Weights of a small mixture-of-experts language model, trained from scratch on English Wikipedia.
Size: 16 layers, width 512, vocabulary 32768, 186M parameters.
Experts: 128 experts in each of 16 layers, 8 picks a token, a sigmoid router.
Training: a variant of Adam for the experts, 7784 steps.
Below are experts of layer 4 (counted from 0) of a mixture-of-experts language model. Rows are named router (the router's row for the expert), down (a neuron's output weights, with its number) and show model dimensions 64-95. Each number is 128 + 32 x the weight over its row's rms, rounded and kept within 0 to 255. Numbers have three digits each.
After each expert's rows: "raises" lists some tokens whose logits its average output raises strongly, later layers aside. This comes from a sample of Wikipedia text that the model never trained on.

# expert 96
router:113136109164177172124133081125122177103128145129073165093166082202081206119114154120126108119088
down0:081120122159165169093152189125120145108115151155121151143167144146059170077088171102136061172112
down1:093119179104105215130173125174156150103107168077085158149122103144110151088101126098129115154181
down2:120147108078147173143110093125159184112108131082083156169186083145046172132113157102095124120099
down3:141085136134162183112150161160122169131073107148154161077155049150106147070093158139161084178125
raises: " by:", " its", " him"

# expert 64
router:135147055113177161224148193181107177092140188156116076094148169131172159148086087104081128178131
down0:205156176153176164190105149099103145099054168098136074101098167190167126135126103100173112176083
down1:077102133189090141174119108093115121146143104141125126115037172168166118153162141134170089133080
down2:076075097129124102127125184131104177171099114138125119119139123107161108097093151102198042118142
down3:099111123182137109138103125078151181167136090175129112149098137141136148131163183150166141123080
raises: "ged", "ney", "ues", "gy", "on"

# expert 40
router:121147089135180171176165171139151107106126109175104121151122126138160180156137057116116159210133
down0:199078076095134119180121097082109119099107118120104124094112125143157092170105167075105115071087
down1:177178074105124099096094090118113084132155104140157108126146138124183127176101128141181154088106
down2:100098118117133100115075143057116100098095120095174093119129129105147164119079150167177131102191
down3:158087118098162172167121073110090170127123101144121112052185105143193075152174146148079112169156
raises: " (DST):", "°N", " Apps", " include:", " Died:"

# expert 50
router:133137085128177154168127129131115147142177136152124077142118169126143169134114125152102172162168
down0:160150111048095169144142131177164160112127062098135176152136140149151181141096154150063143098128
down1:116129171107165108137163136066109067112132091110098155144095144190217138168104167165108119103062
down2:126082097079076157198109104119107118099180129140087169148137154118163153143081114116106079109093
down3:177162124138118069153127138148081058139103127068173123082138169134083151123101108140120118098089
raises: "ms", "my", "vent", "ps", "ks"

# expert 114
router:111146104117170167170142154178141122094108094134106121141125116148171187177106059097128145189156
down0:110100106142129094122142159117124099108127139129130167148075127160139123106127122190065146102130
down1:157177072140164117163136151109070113072134073118164148112092167159152164087123168110130080135163
down2:095190109162135107145151185084098144080144141105133153102144161079180116140100140086101157169171
down3:125049110043126116140173145143123139146128136139126137150086110111126076134130110114094133099125
raises: " (DST):", "|---|---|", "Population"

# expert 69
router:111152100118178163197176170158140138098139113166096106150133126152163181162114062119112172182138
down0:169089159103165169159123105094123088095064140110132183131075071093105164173103141146141116147127
down1:151155066175141131111176126147106148074092123117100147100079118090154105133193067122111158175129
down2:087109140131161095120103165126109183162158088108151131066135165050098157100101157092088102130134
down3:127091152100123135091122133135137119153154116111146123095137103124117118099144152221098149157091
raises: " Years:", " Binomial", " (DST):", " Phylum:", "raft"

# expert 19
router:137070084145150181136139177113147118104131226148121132097154135095135115136130125123139146169154
down0:206164108138094126144165125128132167171061047112193136155104122090144105114171085087142129160130
down1:161173111154075170120094038127113142160109186091083171180148102114203187154151151053141174131100
down2:174161129116145196140095098132112143141088193130094133124163141168172168080143147092148116114135
down3:117098125125138134140175175130106165124148134117151184161133154074128121135128136116142129095135
raises: "|---|---|---|---|---|", " Other", "Scientific", " (DST):", " Binomial"

# expert 8
router:147167164108161095100110156188134148138182104105137128115181115157112070140097107136098066125105
down0:111060131156138094121136150120101127143092136149107127139097077179168171131199116110149087181120
down1:083112093124141131118138172102177112084049136105122101103083110191143110111140137169164129145154
down2:192069079142148097077144141158142120141062145086148148095130141152111126131142062085116135081102
down3:087075137132105100130154128098188102091145144098117170100099150152159145197123122097151086111111
raises: "ly", "ly,", "ly.", "iz", "ness"

# expert 10
router:135114121082136123118090095135139090133125165162180170145129159158124080105150121174142088106113
down0:138144118141124178163160118112085116203105229139095134168089128109146101167050114150068128110104
down1:141198125089086170088113135148071116147144088111137137120123138152165117168119106140140115132147
down2:173108153091118166150117110131183173090126181126136110139098159111070114122110129131132107153148
down3:122124141177106122154132133110114103159135166081130160096097208136116129139116148150088153105101
raises: " ", "oph", " number", "|"

# expert 9
router:111133092135157149196186172165154117096140101180126100143138133154187189182124069133090158170134
down0:176124141126127132126141112108156134100180119126074132090145125144130131159145118134084112150125
down1:129049133107150109128137161154148115108134051127132094123187119156151104134087129167167110151179
down2:147054074086122147143129079169185101090158118187130110075128140087135076167142128189161118169171
down3:160110130104189081131116118129138109090106093142112117086124121115158126170147098117134126071101
raises: ").", "ya", " County,", " of", "ur", " Commission"

# expert 67
router:114161185130073113094107166161155140088124126107145124105152105136141052134101158166102150148064
down0:106151172120175131111137083117088082124098052167183093196088157111132103143158020079147115089180
down1:109057134121139131091067101080148124138135165144186187118112105113168106099113178139122125179112
down2:104129126096107138158179154129111099158056117117154136142114118093143202143145124093139184138149
down3:130144135116171079151165103117063113115096096173113113153070134108103114181163081072173045109129
raises: " significant", " notable", "com", " important"

# expert 122
router:114127107144148156190155127136128181122142135138115059129182120155140176164095048124104152166129
down0:141145082131115101076118137110113217133153108069114166093059060120108160157115082205083139092140
down1:171201088082112133131108143119108150163104121097103139096103120142101163155114164153104109073140
down2:096195075163076154162167125126159163166170125149113166085197153115118157125071160126096118200123
down3:078172096210091142185174119147182155107123122116117117127140146146110145104100156092115115085171
raises: "oss", "ame", "ope", "ott", "umb", "aman"

# expert 44
router:140135100074157159156124112080139132143119112164164137102100168085095122127185103125187148098109
down0:171167129125165066110127104111121129152102111111161192076155153118080076102180102163129148088073
down1:085080120143127180153150098175105095108165205132086098162085096140150150106085161129166137138140
down2:123173132135132073069175130150116097105141128127169075122088164115149141089152094147109068153152
down3:141114151137142080124104115098187155097088062120139160084198157091086107128153108108091178044112
raises: "0,000", "0,", "7,", "5,", "9,", "6,"